Weights of a small mixture-of-experts language model, trained from scratch on English Wikipedia: vocabulary 8192, 1 pick a token.
Below are experts of layer 5 (counted from 0) of a mixture-of-experts language model. Rows are named router (the router's row for the expert), down (a neuron's output weights, with its number) and show model dimensions 0-63. Each number is 500 + 50 x the weight over its row's rms, rounded and kept within 0 to 999. Numbers have three digits each.
Before each expert's rows: "comes before" lists some tokens at least twice as common just after its tokens as in all text. This comes from a sample of Wikipedia text that the model never trained on. Tokens count by the router's weight.

# expert 0
comes before: " of", ":", "\n", "-", " is", " was"
router:503537454567483478609459542433568495557549540609481445518568467516474510549421445417584495447516449581496520567501524466545502519563547414544530505518542451507448383481413532497457547441490656
down0:554493534408426454497546502486461443544572503488564546441470476499538530507468559393532477588458466466479434559497473521457562450453512480477658481497457475472492464460545546587468448593488520
down1:475520573442558599430505470434544516478561567473599551345537416481456488472449559517530530553516491511546554487520586484502500479560469573522512546438509508466473474465477492460379479481501602
down2:489618459520449573490560430514583455551517505626463463629479383514440429503431452512485571521473477532467449527548483440544536522513543497505497570544407549504507541516445492517556525501600514
down3:573513515522702562592512459498513477477478507512608513449501531507522554522450491542503510437496523547421557491499544541541520517481492459423416524494527497497460377497468467498583471481521558
down4:560502531534504521501428536509399540432494538528360448574494524411557516575502494440503467562473496435579483445506531362522513459383529414520555472465529463468528455512435440548522425533453548
down5:504508475499486521517498459519394448468523491567441539629355405511394429579474483535545459520423411486447465495505522521535539549481557538449465485502505537489461613488530465523498463495479471
down6:445603611524448462459388490534480519502509496516475518551511555523600553439447538371487553640529493474478559513438451511475465505666558464481464492524522559431444575597477489584569543515459497
down7:554460459515525418520553457573415512452537497405524515564413514610468398479566438534500555609479549437592564455491506452533489505501489521583512394496480537433436497437531451498420558472555466
down8:527489474512384498518550488498493530433389512651537455552475501442458449486571509495324501474500507527529529514421459456469568537545394523490443460558518546472448479469534520507588484501558473
down9:508552526430468443532449570393528456598526532524536463553588552518548486483527517566404569452398507479452520512441523550568621595473536546509427467458427448517465522531464500531540471426477455
down10:514481550460473523622424494415537428451459510472479467516556530451438492461538488426490485541549482439559458504514451579484406546418608507515390512522407471556483435512461480504552481561552475
down11:611479480561529517581539471480524550463463496545487535536518497474490503473533418520486435504494523457467539465650503425562484503514497523435499508556462442463448408491438466498568479493459532
down12:516550431402473475465474528423536579568523370471451440408545537487497485540542458505528500512508468503490569458496426575515416541616460479503537588436523463492534454547492483548449525508446468
down13:516513528447509548547519526472535495532482528529588511602459438493452500543558484573495468411415510405474510419547486541492540472457467445486476532517527436509430438480468508520390583476431489
down14:543500531574529411543599484475555409545493509536592582582548409491487559423478488467517493472539460552584485518551410494465413563418508420522540463496459516415528497581489525449540522457497462
down15:459460467478490529414507473448340468578468466579578556373627473515492479477513516474555534452489432425449482429508545461525486549607547466464558538511446476593464537503522582429523447369527498
down16:398505537547514511463487441597425426603479484653526522633534482445459582507493439538517534510412527441539432472438537494483496521565520482488500589467511488440500524548548539532478473455580460
down17:484516538471580533512548480509577537507567419527468491480484487414573561438502515346474564492437504570562507610443508556506499493456526503538451504516479469553429584463533430537494448507501459
down18:525548443538438526509566435451456565458415538437487459394530514414501561433400467457442629544538503439537503524525448473454519464496422527397467541401521553430473578536508520559485501487525435
down19:518545521430446434540424429529569536565597485490395488605487518529491501501539527543471489582514479587489524552539523477450498498479559452426529442520477499463493481482529531443490542501525480
down20:535448491483550515497526499540552545509488468577468499441543412557498488466379454632465519426510511524553528495567512555535511539500465477439461565532517552421469484497455509528485489475561428
down21:400483517513456527487462442385559424427498472476547482548606581560526504489463447489485480558498534476467491523565456448458465538486523551457510473412461510507626446398552551442539474578541462
down22:553490570466569542435449425425538500470442506546606553610499542472547492568498466510450453386480501556459488560581633451514513435482571441476444571580408473489527484501537506497429541419534561
down23:504409523443446587500403465544440434561484512345586433466481574442464469554514445499474608530533500515493473473526554461554505458468428470530462467515514578515470539536420498544434416594431440
down24:506497501429543492525541504464557458476464390576509611537533480519529373498546533431443512450533538493442412443457505545429481492494519461522567489537549458573523554577537454453492560475507556
down25:494527474473492462540547538510508491473477510508554610568476461512522509543472524515512490414584552598569488458496557566503532480376462537487531569529448506398570523488506527586472558513569490
down26:518574528419459572527403566365555528490506466440443585553466474527480467505473560533465439482535500526550464431600430456457445542500498462477398338512556470525480429442453486540569457519471539
down27:460468499513503460485479430478563583474541577481412491558527569456596457524488401391505556512489506543588529503482503490498503484417457379498526447566466479510434449553516497423461499468540534
down28:450509472469494460445549577447454519602545473521519517498402554465527459562435452516570449438553520415477522413528452394512538581525532520469464431602435444472534569563479482527508529376459480
down29:515490546486371500409466529503552480504442459564423470511512500482503488521440584498528494522547554434510502427439498445598485533524526527501477613427557549418447554478452481509486451484455505
down30:587440492447488556504525485519452552530595477478590473592473458498539635404450532539541450498567612424506492507508436477575507460484585481541506456566494477401542579521538508447516439545493420
down31:491485467553482475529554598513594604568445547501440592509484493581409489508628428439509455553452439483508578491525528432563497607551480519495451537500502624438469479452515519447443405445522525
down32:419505522541523475558495554446407529505547473519569475385480459408457518435479542460488519526508390458550412428418494536560406447470445501537377580441473465453519572465445514494487451521465521
down33:506545504525570526412499391439539598556522439518493531490417529466466514467573511452500580418489519599544541459458481422480522541467503530482502541526532407454466530610538538537458530529444521
down34:512468565568487559482514460446648506452523474504525529557490497464464485561603485591589598485490439559554351460535463465441532455542428573512487493551434444485544554441474452524509426468461478
down35:548543511464529606459567574533452532545561488554531507470492424449537482557482538400446466531604533540462609515518435577436535487465427517420429610502394472529476521496523406560602543361474524
down36:535464511469417565536544461543472476573509579530432432494509481532436494553501535426462511469533541498338637532485484401570423525542516491430522576487514492540478515555516492539447436551399458
down37:555551520463562462589533569440569410465476545501438530442422565471529502534533430447480522485425463482452463491568415427525466485450473461443470532410458492501561551529487515531453530545484495
down38:554450449466447488496494610477491520441425407425499497570454409509463465436487452431468483414474449472515404614493480449473522524497424516553376447551539482450530543461486450510494495570481509
down39:446506491618509430397558550501496484493474464469592533487527524538522456533455560428450498500492513508529457527487514492491540503557600345506602574508523474519484486537512477389496399585623444
down40:562494522510485540584549539441551527500478510477482441510495535545450509505578540524514402497512562454478416534494433547431433651569525532511550421376427560447508535489518526518547478502500531
down41:621435504602555554587555588388616471484515453523534493555531530498453539510479542482466510419531466536420469557499506493553549530467488498599356501547447494492459573553528430485541507485430535
down42:473553453501488407487460476472462493517451544477484481378565455540556541559459471487471523596535501559458499528378474553529488438462588493499488387461478527491468449422527516473548449556538518
down43:518571572448474596487521473411529495465557486510612518512508448480520478487503539503527485518575452531589452556459507548426574529560542430568469484415381484536419539556593540593514589559476454
down44:546592473508562474424565457521533507434456441584435522551536468482529569354478475466484494423518494484475509475457488546527504556516531495514512482438427518499496516507465592476424588415578533
down45:471385501519487513485523452473445441473532513407500437411457469545483526435537527541470462575470500498494559528516388548525476445533514553436521484495463475459536487524422536477645487486491491
down46:530418525541482602567536512447554543636543464518508500537483500591449502502436521511538437492528531555447493513523494582441500531441531507592467480535441540415463486542478572523393517511543509
down47:493553523489502462496452497458396549540567516536496546449575481583465426515466499489426472567449440504479469541536435514508475530560548497380513465464441438472390461550540504446501366446522553
down48:464594444458525484462511524588505578481449465533581526497533558568480519565544470558516464499498506512493553477453525532414495565490562465536657447588488464522581488572569503572459425416538528
down49:615429451418562554454478453641515531526498570544462612564546578489561478449494508543531546563483456428467524516428463525510510462506456555459497506451471507530510478580464465537600507499523530
down50:540488565541430455590635475483598440479497494480563512487550521479549485510510535530538477481465495464512401541498410511484477556423542433567428548557521599463486498376489542507543521495541483
down51:454442556441408478433474486459418499515500556515410443422481545567532439532495592490455483563586471476531528497421440448454532541469454453438530561527559428454551463467587485454472494473523503
down52:493569520552451444518436417486522572483529513478515480456520545449494523597467367493453453494504533541493526474477513484412517412492479445538585495522458453435442571422575435478480405514447416
down53:416454470554533483470559528548586535528573521601598473496489594504581513463482467470450477568556549507496532538493486565514459536520480530528464457507588490529559461507408484468559481482511457
down54:545504468515504540531570449442500553573431568490449463512493603512470429539586525458475435512481447560497460531467564466495449537520550429516483358469521431509456426467502520505446528471566542
down55:513487473546506564423440491547582467521489384494508479525528405606485445476491523527552527548556524500539517497556507503513523513469463498407484411553505428434578461617500439511472511420553483
down56:605544541453484464602523501492502443467507464464637525484521534475516451544596494569504571619536496519550611533455479484564540462489532478571474600509529507490532625441460486579494508477481413
down57:461522447557449537529423592488430467450557459502513474549479478524525532460511341538578455558548517495495453461515536595538484598549494535553496546456443458442602520447436483540480465532424460
down58:560512533479469474544567405409510440471461522538511553529532499563572565500459574505419607532412431533563453474482581458519479521520474468519425448466454406467498504456489461571477497411487410
down59:564588544534554402491443430501417448436516460573502475616544479513502471524495480419448506380443476516517431510428489448497577596521489536552480514546540466579540549467531531484429465557573567
down60:435512560551525523474410461465422503562519521532482520487535536484506483435498494480498559513456535486483507421527514494446507525500496578517506423449594436508526510427547396384674500485533535
down61:412476475521486583508501499467457449493421480569435506378505513503454562531418479544545400581608525497468512503478460525553490531481465502513547500481624525486534490464531500424517462364535505
down62:484525487558544522499368439515573420464446423511538442458470477565492506436471546400427507451454516424510515530415453515492457432516548454576472516391548525496527536568424494581484462508482522
down63:471521492528512447511460508491531551474473491448515587571458485453487446555527492390478451489448424575528461546527448451455445581545518467476431578499381515457499491529453408549447490556478455
down64:469512488433600571470605519518536535495495558564510521516447538466562580405454402466524440472483513465518501504590446484460546517536420397498409515641513387481429520521518527560583597498502551
down65:438481492417467471528534514552522459519552462509504627477488410603392502519489545570479522580520431511589451431447527443418478486378512507563486527477514532435556539553540524479542542602516534
down66:592545440499429571452569494528511475519504499536516498584484509504495561483468483552487472538585547419504452474487516503552501597546435494542550400568508486492519455483449415519541430476511495

# expert 7
comes before: " the", " a", "==", " The", "The", "==="
router:475478542583472483518469455582550447437506465439467537525431476399447531448502539570554402502510533494605477584605423544479454517443444483474439474502459486550556470440504540490497487444482437
down0:512479511550509558495456433492460496503467352406498453560542559530483475462516458506535475492524435364487557456526532465536532433549575495437404564442498423551478576482510508484521460512458489
down1:500508589512531429507561563557453521508456555446560521508583512463463490466506408469520509503568573609504563518508547442487581588512441510564528438503425476454551531450496549524477496554460579
down2:571433536469557467487604403527529480578512477555426556409518518534428570455443450456482550530432512488520490513541456472457475449538489527533487504499514523587457518523496562537431548525526504
down3:578528480470527522476562540502452503532509420580466556533528447571538432521518443429481530439471443457489466472471528443489622531488544501503551422439401508532396452552551476459452529494555493
down4:611458515551560456565472563439408532500529513485506574520526551482492518570509512485541499531563416460551451452458545552529536545493546456622595522516600499429387494573598433493497477507531461
down5:482524363535498516487528494530581465496487442454552398473446503540538506557441520538572527476548427503464506473517469520571468498534486483469564491525566392471514480462572603497495464439552561
down6:521533557465621398429590534594456504518472539501532426553537502512458460577477426484538448498458538538534521500577518386428480538500472485485416544522489602491470501527538651539538556583567490
down7:497471538493508535553406529531509525471458478618492511512467460477482523585578575491541511452478459429536517541530542467484426437517492622486421372519459453536522488494559502392522577498538574
down8:454568467446461455510517557583492559540496593453505481550489470576542489498487565422480459466523479501456462532519436428478480574578468501559386534543485467581563586472504650544573560479580533
down9:490550483518427481529432540431526472537559596541420514483406424477424488556572553455544437482511555484456417476439513473468409465508462532490611525440473507462447483535508559493442494517532538
down10:522542486455526537595475498501485397560505590491443566577501500500524533445474540377575501483485536582461525470472516593583509461487451453495559541456478481449500447477499470565580505411460456
down11:470476527466588520496441517502481455456549601546476532490456453477456417539471399492519519470504531490430541455557440458520485521414344518430364434518431524525459494500483477482552480545518449
down12:489523564531610473536477521449579472402376521498531540499543468453455480519542501456544490479488521415496483418585406500454591406492465547485405451488436437450437557506449513443486505440440431
down13:479456487512550396482498484545471519417463504475524435455591539507475559452466570516447553478562570575441588503465482518496451557401463480449592465516480503516556576546542502509488408432516473
down14:499481496456488502512533466527492577473487525521555515269568542513499530487509453454464543511515487508449480478557513506550488416412466480551611524463530477511438519486472502464506522510534565
down15:446515506532562519409450577539468539410498491532501437428510411496554458577538427520407517571453514524541525527575476428470485467389485494554602470406564452394542463606521439525492503486518556
down16:457395489549614487475516591396558451506520370478537493427465563475574535494584554583513514506525494471527418440469464518567602566569492517482520553470553481471533472479497498458500452433528499
down17:418477425574458479556412487430453411544446506494558509530513526448523395454511541492544482490643488420474478452530450452473534590513605510521468489542467482522371374424475496458498429487481520
down18:578522569408594443516579478480528504549439480443538549467495569502538519571532410530543509470526494542470520482474544539530479518544579482486575419524476549483574487459514545539460489528362522
down19:430513511501427464495570449506499543510430541504518592422501505570495488508511509427509357531563454552508459436506535516486461570504460540516488510588481393515487527460472523542511424527600450
down20:527447473506499546474548489489526506518518519486571564507575517543414492598491444494551486477491466546421544547503490449492441502549381421572522451509496575531490435484566523542509566537525518
down21:513405483446403477627557429509538524525490478511500513591520525588522474504577487558450401534455538511434442564436486560555410407467506507497472466471508589459413556407517508513518441500444576
down22:535464538546535517447455504453506502379478561481500520542595515470458488472454446494573530513489477518475550515465407511597522486490546566470490458472597510530478507471519521495503500461494527
down23:530550560533496445546510502422494480504526601464497484494513484471511560446423534527565562454463522529459527512476530487482570496486406426399551549412501481478440466529465420547476454574442442
down24:626458462492508541530492516503456506458478463616533523582549476608556562378458544556609537459508546555398521468538416579486447503524470500510495446528463478523442392467468558537592497567566519
down25:414510420532430451470551504450537512505485475574478455461546424482497459482511582534559508526513492616530481509546468583465489510466546472452515606467426528477514472421554494452470491478539563
down26:603582479505605528491504490550481501534448496508499424484436454543496447509471504432518439432468459506525580480557591498558542463475515588468521385477494493434573559562510456484513605512445411
down27:512462489544506540551502431508571416435510534488509369529547540537489621441496381556474435523550550517521441590500518573544488530464538524436371496543500456493491511450459450532485456498451598
down28:539431531458503570516578510477447473461448534509537550369561516498412506501484501556517562465538559481540530498559551504509475555431431528543461564447438426535528429514498494481445543472519439
down29:554408549568497501475517484518502521445554404519399498473526436514405464514522515563541400522499546458515549485536481534542523589603521469500434552527538507459391503443530536478442500423460490
down30:544376509479425477483476568451457528483506598551475530558575598433485488582465533497479414531489437555508490534465417450397402514490441455551535494515490581505524434501564510585490548590516511
down31:475478536497482542454484418517516522556539532514457525519523439547433442598534541485551440505500443509504633489414527495476501515525466437472522431527430528514437564518544447489552524488487530
down32:501458547543453498501493516414461566490335523535488559562493471576530504447470516508549452543538506477555493473500410503486534513575526533532472490521534560522458432435578543473534475520432532
down33:464550500570535544541417550549499432534578449633444506461587521507428466494457468608433481528553535515515504463482509541497489541544417470520500549505542495572587575549555422562521408518527429
down34:521497483463510548512453524546527479466513508501488478499530528500499543494441421583522600473448497551484450559629434506489527477589517455444469502577538483462458531497518521571482526508457481
down35:496484489582440584508480517495459559406564480492584553503513588520525573436556597546459522564558512474481539617445543520458494567549584555467623462543518474507551429451509423556517530527436464
down36:490501502538524457483532552508476473478486409547500523607500518486495415455457496443472553511450531462490528488547426589558589492444496550493472478435455475537418449438572492533491627435592529
down37:586454570478562350453514465531513405472455550563414472535542529556511437475427563469458495514539483481459558456486540471505499564446473503371589503502435563510503481474423575478558523634522603
down38:470512509479505471508533438520532490461481472439434477409426546427508491485470500552476451438609384510465512522613440499533551572493445528496578491460534509472615534522517509420472562484489542
down39:556525464604495572567480445493504561600510449570565611434509443561532546531461513527498480437559483519500519502530480507497565419548600560564558562464467421577508559449519566450472431466584510
down40:506433414500504459600543543478536607473416463531556483506501532483551521487531481531540550488393517566554471536585497559549550464582456480456438484552462587432544617504563463501514455542519524
down41:523483513512532562492555530487502494512481599442376567519478468549472500655535494580519508506431600551520506504455490438517517459530567507453645477513458592520393492433498529384514547492509566
down42:502543501431532508508527478538502568506486530593468493486474552517525584587446469457439500558433489454526473514522481544536548596541560457580455530534522519480483465568571515506481472458514507
down43:599527437476584526466611392507558560519390562543550478552558465571487573457447477494521482570485498553527581560574523484522602432502487492470625444415398564532517477493498545503498501433449466
down44:461491415451446528533513589435515520487447446540563569518531466594496542458457582423488535504611484471506551526469536584486543529485521455529491394521513495490493504489570501454493435445568460
down45:572440496445523532526587590542477516566563481471517526548469544521549457593462553463445556474546475608568476514546534542508594450609525484574467565499546470495553447425601390551464459632516541
down46:517518452582486447483470571492492511388550559512624484533579398540522480480544546559521554622558510598521553473486511515472482493428491523567554554561546489507472520511484542583563502546504500
down47:388562482400566482569445619383522507527491482479570490525525515490505458532489522465431510454472571561419507515442521540552543448433557495552490535460521484485633494508466491494479585459427562
down48:445619612556542477501470547563424447477503498445436483520571445446434523469493554536437550436558574470495499402489536522487506483475453387537543500421482502450473469538514622451535424450531529
down49:544432364513421465482501530462522528429490512526479493426486450524522518572488531520496407522594515470504470473561489552482476556444502501516521499500590538573498462525555526517544406549557497
down50:468509493562426486522517477532528499479574436475511536583418512442492517520528503512539562569529534476539480433480425502522453485478514515468379548595553447494527475491487528535487415475445439
down51:401522486555488536514519541502641611453381499522519498534495514486563504485479538483539433586595531498556542450543504520518558557505455563481420478449536435360637525495539527482528476526510462
down52:506501493440550497534430488492511495509458561471562454491536468439502444611509522435526494454521435473529542505463499517577494533506429511539510336503471511482518499482509548526440535535458492
down53:446431533476542441540525403508490409462554494550464543516500542583502424425502543561506464439458527467545431506558525476457498543418582503401522445562418450584423472553449499435548543412577448
down54:409466487460438470532473488568408456562494476499515563625468392396524424470465555501509563489528457516518476511418528479552570438570427547534392613504434468455509399550508477553529498498383524
down55:425616478539484568579537539486506415516509529500473537537479562563433513416501404473401397460470551468538557400450473525530464558519417574418411477572510492389458515470536426470511540522512481
down56:530434558571434456494468475561531497424437555481574478566505463493525441526494544522566422513474572485476529431542509495541542376555441520523397502613556491505438485472539570450531476494453580
down57:536497531512444469628475496445526381542466557532431446464505520593508502469512412351511442565497522482419540524511467455494474456562534433524507534439427486511480495558491452496534602564433465
down58:476522478446430458548453502511494576545469516502459415468513503413512473587412499417523540399473408504495508481474477398452498415541504550445526619394511549437488528499469418444462534546571438
down59:521531514520525497569541540524428502415459535549552440522476565476559520398519513437482498429600492566481570496439537535490492443475400589476526396489511501479537472526568484404561421481536543
down60:565517587498468500523463507503449499511584495571535460506642491543497501468549457527551493566467525514392503506552467511546480542571368523447467532522520516504472411495521554499576527528466452
down61:514613453532590563565475587483579476577442464538529557541554572569548453524459494469477518686429490516499483461479562543411524534545512440551453500559469500486499496438509458467527530443577462
down62:559416477466387589517495481508454529544544416456529397534531593529439509490485538538470517425576464461503547543394486550431512474472490472538414556479537496477445568602518463525492501517555543
down63:448512440471477519509473458460508453520441478559513568502544500421614486450555504464455579420447536460491494547502532414492594468504531490543519398418546412587528530498537438464497540483519535
down64:427500565482466459514516491490553517545549452465529497541467583498392525424482462479472523438492530525502502581508487532472503550533552469532482481424460584389458510492640599407443545399515521
down65:542500512432545416501483579498440456547506509483521438381546486453526484544440436429499605497506465528513441543417443530465530466550471503530502569479417438584521419538487441452475618473555510
down66:499623558539526487510456491575499489424551417608430533487463488450499557488514437511459553503388492543486458420607506472497475451471455440484493443491441565431572526556517488538482478485561516

# expert 1
comes before: " ", " \"", " —", " N", " T", " A"
router:465504521463527492509586509577392531566506562516549515508480518540494464454478451502512462597433535474503521548439453531498489552492533556432553508518529547509425559549464558482530515588576475
down0:450538508520564441454570512420569504531420504456518521442492569500605440432398540517480552462476555544487529493444516444525536497471520485489471504454522480529479470542387606537321540487470441
down1:482419539534516545583484535531575503488519534435468489546530486586570600535483549400491492508436535437512517537478469429574477496598493438532547502562482453474481614537473527530465559467477437
down2:521511497584519484569513548505501354565512574535454463428470477503566463489470562502485564525581584557493510498501535438499557494561639472451540548488527543564552459574492541499448495429509446
down3:510483454533453491521450589560456515532482506604474484463553460492468541486525525452520469510536508514510560493544491503462521555482475497474543451646476468482548417473541418508466491484548518
down4:557481486408447601454600491506439445553540402509500473551501468512502504497525476441477470443516554395508556467543456546423546498497614614477539482470485519475489576536502432620515504515523558
down5:569466524407460560540438483561551442507599466462454579475516446487449416602460501525459565405489502596448547487444498385512539556558435514521473484433456536500538480512575516487466381483544512
down6:489509559627490440487501555489602431484551547454541563440481538503425495501592470521493547507439494534448509464516458499502460599540489458500485570593521493445462502422485560504516431432496489
down7:463472470492476615510565539506486528628510437528508554428466436542526561449576555409423469516472522490547454462473542520504445495473548636534435395468383484579496528490535457440504333481529545
down8:599493567466452399539477580552481527465525593576452422436457454495542475438492577467550470508467516456497443482462437460470542455469472468503407534445483494520508359460459546456526481478474437
down9:449524536502482455434414531459505561542502488552451480530484517486464536393550437546527487521473526466453462504437467559490470547469540508575557442540471419550448465468517474460571498518483525
down10:586501469549454459542418475421524488402471515517595513546515489522407491484488472538526630504506461472511506557546498498470490498605416488517497442409538569453519525435472545546398561551468467
down11:527500538548526601468431551604495460503516462497425437584453442494517512541469457455563414478509533470548631550530533466494442535506504532546477453592497516484414490512508492570585487504437414
down12:541477498508476536471568493534557497532453458577592482541534425481593501527425378495492542466465487505480526537450533448562584528628498420464465562632541546520465375476513557507457425464556553
down13:465438539550459431545495439560488456525565470570527596516422427476490516399441451611430514550530596497494408467516578514479525444579526484557494573532517482513495492441446468479498459472451540
down14:478455539548461451560547488553517504533554497525542548522569480443539498455424553451497581477549431519494479509560563520440571512424498458532462497527559567482567486532447546465480468553523497
down15:570471535505553443481454464549444446593450461468458551446501510424487455475498500443579580466443342510480541523451550529498492445532486451402486511523532434446529482462475575506507495475479467
down16:507583509520477559476524465535587605546399510510504484508597542520499546546528569387493517481355474483387518517490526439519489487528498471501399515550394465518489542541499560534561486497593559
down17:433467565499557488535521494417432434500576597488509555504573464477459426473471488544440418532462477447514503466538537522533538459507500455501483510488479468408497422459438546517494423420472502
down18:587486427548556477510448463527428540459505482488540397470553473463455582485559536580442566549503588482518481523509380442580502406494479507500553432420457436521425481423397498489466433442420575
down19:538432432544461458508471522556419529519549524484514420437403518535523535540483446503545555523516539502546478523456423566472510514486547579508497453519583538548457457529531478494513438504518453
down20:452494502500487524493555501505534589463456553530460538527449525480462523473411481508486575365569579448470487469452444469535468576492533414560582458469526422527467561540502467460468558478513530
down21:553445521537530519535381508532531543428510455517473473480519430537514530442452542399530454539515466370546516591533479476471480403519532519495631455471488441557437516466545517493509381543536538
down22:529418638496496475417602511471480616432506502569543483489560466480439516480469521509483434517493524498557456514554536465442427586502483429487460521507495535582498476529458516507510503430526497
down23:561542425455498572421557561444570493484538541529551501505473446447434510599491442487495465427508587552496511432542540568520443465451434519541501555498456568470529462487480549567574493471538565
down24:491490515522495519442498562550491520561462560452462516492518537424520464559437485376494602543552512535481503454487517444534499576526489439548378523417531543512460478536474499561420530492480458
down25:530509537515496581419490588453507453517537451437460474558447522491474525552554464480635441381534520542476495511618487503452495395498579465535543614486492557420557491464474429552472500520461535
down26:437439512508549511497480403535461453515434508438454481510563491520416570473536501460602456502477502528426463460517520463574516542521455481458517455522502539492455466527534521426544468514446568
down27:569395514416452508497503462520385474528510588485475568507537479542403507521436425550519581500531512440481540502479457473468432482496340420500511585486535537512507429494418465441419562478486537
down28:561483548532513514545421461553455571497512443487494514502567563510477492474561560413502494488424498512498487541483514483488489423524537528434496438551500418544544598447530500440433472479573463
down29:420548523425500522503571444470464540500483469528436490413478451453449542492489554376469478407458514461561485465452622470450475541457519487501515431523592534491440408537467417564415526458480611
down30:424512458471494588485524495439492472465477457456520528441630485507470443595479562448474461580501530483511486538451471433472483474463549451603505553507443475602468469477537449477587419461539421
down31:546466511524488453552473475524551541491409489514521488512448580500431488558564478662502425474410522386475577523540491466527573525564472521514497514536433463499499427450516536480497471509482577
down32:458590527544526599491537462484499470453480540512571506589571471506566492424519652537463582541575541450539435473486491572453480546478516463504555525464525345540512547506540468527461552463572562
down33:457443541471429535432529534473475492580587466537447550452521467525477502444511593483488495473470543545541533533482415558538470528445490551493465560535452509603442431573428471451556496435411512
down34:458486460565475500489516443474514502537468451566550630434484442519505484477431524489475498503486350510491387584526496411412481474452420509586561520419499579487533542534492444566427586405511480
down35:527502456515466537522538481502424400430426523513517544522525564530494472478551337466516458459512545428495531458444471461471531530487403536527508534470540481609487455481519412555479561563480522
down36:472534483480426425466437456553572440556478497485529529397497383418506492510457522583545468448496482474507534454482550416473504528511453440559484441447453504517522350531454427478447532560456418
down37:443486514515522516483453522510497520581490577506432633463467543507413518474512474554502597542630531515421524426552642582513474557535491503455522587522551496444482425489478451474465507500553526
down38:429533521494453487462438427541462469402367511530454521461517511514581468506558490535473560514461565527523452480480464460567475481511470498412406431465452409527513532498411559523534476402545528
down39:458541502381579552408471465490616431616509521463449498555475600507507532465495459472499569470502518488484511444506492423476482507528524441490454396489500489407500566485461480470491443525537556
down40:478515512506483418510486474527585582497390489579525491394478534454505578475565485496567524467487461539504533453454571570427485557562546493496545449525561480556509406473511517502560528563456518
down41:515412515449560533486518543494443428315540483550463520515441488497432552486434511523529514530463550491482462599568441412453541475525506506522503544593518455479525431524566504507512499470393498
down42:487459460492448459509377546362525530487447532451436461500501549542491483535408495496470452504465512480485421485595497444466527496444503455460536529405499465489612486505611470577412498563519537
down43:477443505514462516451539430476515520529502522494530561458489413486535413462511493576558543490457612424456417417492528501444453498490447510354484477430435515460455513450491426496505521479496570
down44:521491510533445440495539443533453453525539528490457526576557530499522450535494414391397498564565576487471448517575515468467592507563480512445436519495448546481607411506525568504551500539491492
down45:516586501570642571510455480527482363441482506497483566513509629522570575465522415455443444488498452587530391517426508567563476483482544566425459505601531417529548508484452627532499482432478487
down46:475472574533499541500483615443481416510514472521436561525526501515439580453447463433476550428454450560485498481438494518587517637584529424484536437550445527566579530487505498512455503491573474
down47:457479478568531482516472460492499497467420508522512472527567445542540494551599537600575573452453523504490439565468519631485527480435546544601495512514547444537477501471505451435539456479507572
down48:563552529512580514495461525432520461498420527426472504547539532524514471435479497458482576428478511500551512534492535544572607497576552493524533546468480473533486512514593535497497509460496470
down49:499535521544519495506452460562435481492431345500544514531453514460591483437511505417530452440504431499449522506496426493409540427510459463548484496536450457539381532516507625545449458564514484
down50:440435545464510531440556459547497515501484450531558482542506477542483505428577489493430459500498569457502475537511530525508518555538511432464471530532519554473482610484576595519570595521524509
down51:465556521522532511400553456541528443509519475520607467483567394530454653487567510501425461474565569411465441481506593464491549544439492542595550469459559576433465584469443563566413481573502530
down52:539449486539513518502461511449504427462502628465569469509476440538432524415584394487511407563489507512519449528573444486574568525551468602598389531500427483427540471504514467527430448534499516
down53:507470474536521466480414444429497394495512492526526498453510440573510453580504380510525543517474537470519465506612452486434394481547540480630601474419458517469479517507471470536454468388534387
down54:525547642526451520419482548505443531398550484593469532460396535509489481455517515550509506500549368546477445413492485529442604540573600532575467529483472483563459473563426471567525495454459501
down55:525499451524487576415490454430549510429471475454549510449528479537522503549459583455492447541438499409533597449423456462455468514509512562551592553456489516553559454506532538504546524551468541
down56:563430505473456459560445453479472527483555391569528576541535483531498545469421416531537475561475421503456421459542524517544549443567542538633424448558505526491571542480473463594473517513524517
down57:538442460438471395537475510506473459564454498435550466386442508478527533476541387437562528553526521515534583457478432579536463519475616417568570443454438447487504542480458565493510536474426500
down58:477645486490586505492425536426515534568487549486516599461480413510544468393549527463540575531515503458446523528508594549462515619544425503555539493530548497421582495529475481500480467473406442
down59:559496603498483543540543446490470483520477452465522549571431459543443577420534498456539460441563439440434525460510514520465506513519511544439393526538527437464500531466549549472508402565515442
down60:418556464556556457446443469498523495533455518443603488558490496501528516514531510537522472519466525466440467495506543535548598555385658529543522513491482408522514442492500467509394494438519432
down61:552390478516555508592535486469483518503428449522554494519499534579483491512539461561457419486533553514514536479584483562550570425516488437392484594530513509424559463492514500434566502487466504
down62:549356515503517500539466557489474448479443510469441483613563533585439485525589471532466526479513460525544486497523512469507512464523495534419418498593511514430538553451513555527525481518560474
down63:459449439425518478412460553539477516537427523511489453472528500458459456533452449576459516515503629459579443503500492516590447493455553440426641427478501488557535432530516513486566494475518520
down64:480534536571483437470516429438594485414515562513459485472465377562506508503468491504571564455514473542456507569544505559499506488517517520479633463492530554516423387492520467523539497582536489
down65:507477414497496522576579520503511473476433548530486480548457430479488469616456545405405533603481490502516499467520456465441539499545408527478489552500538542582561402441482431416404487512529521
down66:613536494539549557504525501428473517573463544471479525503493462550502461574427534448509524448514448496542440532540462507430541487532518605463583504505554536573548502462516549452523402377472555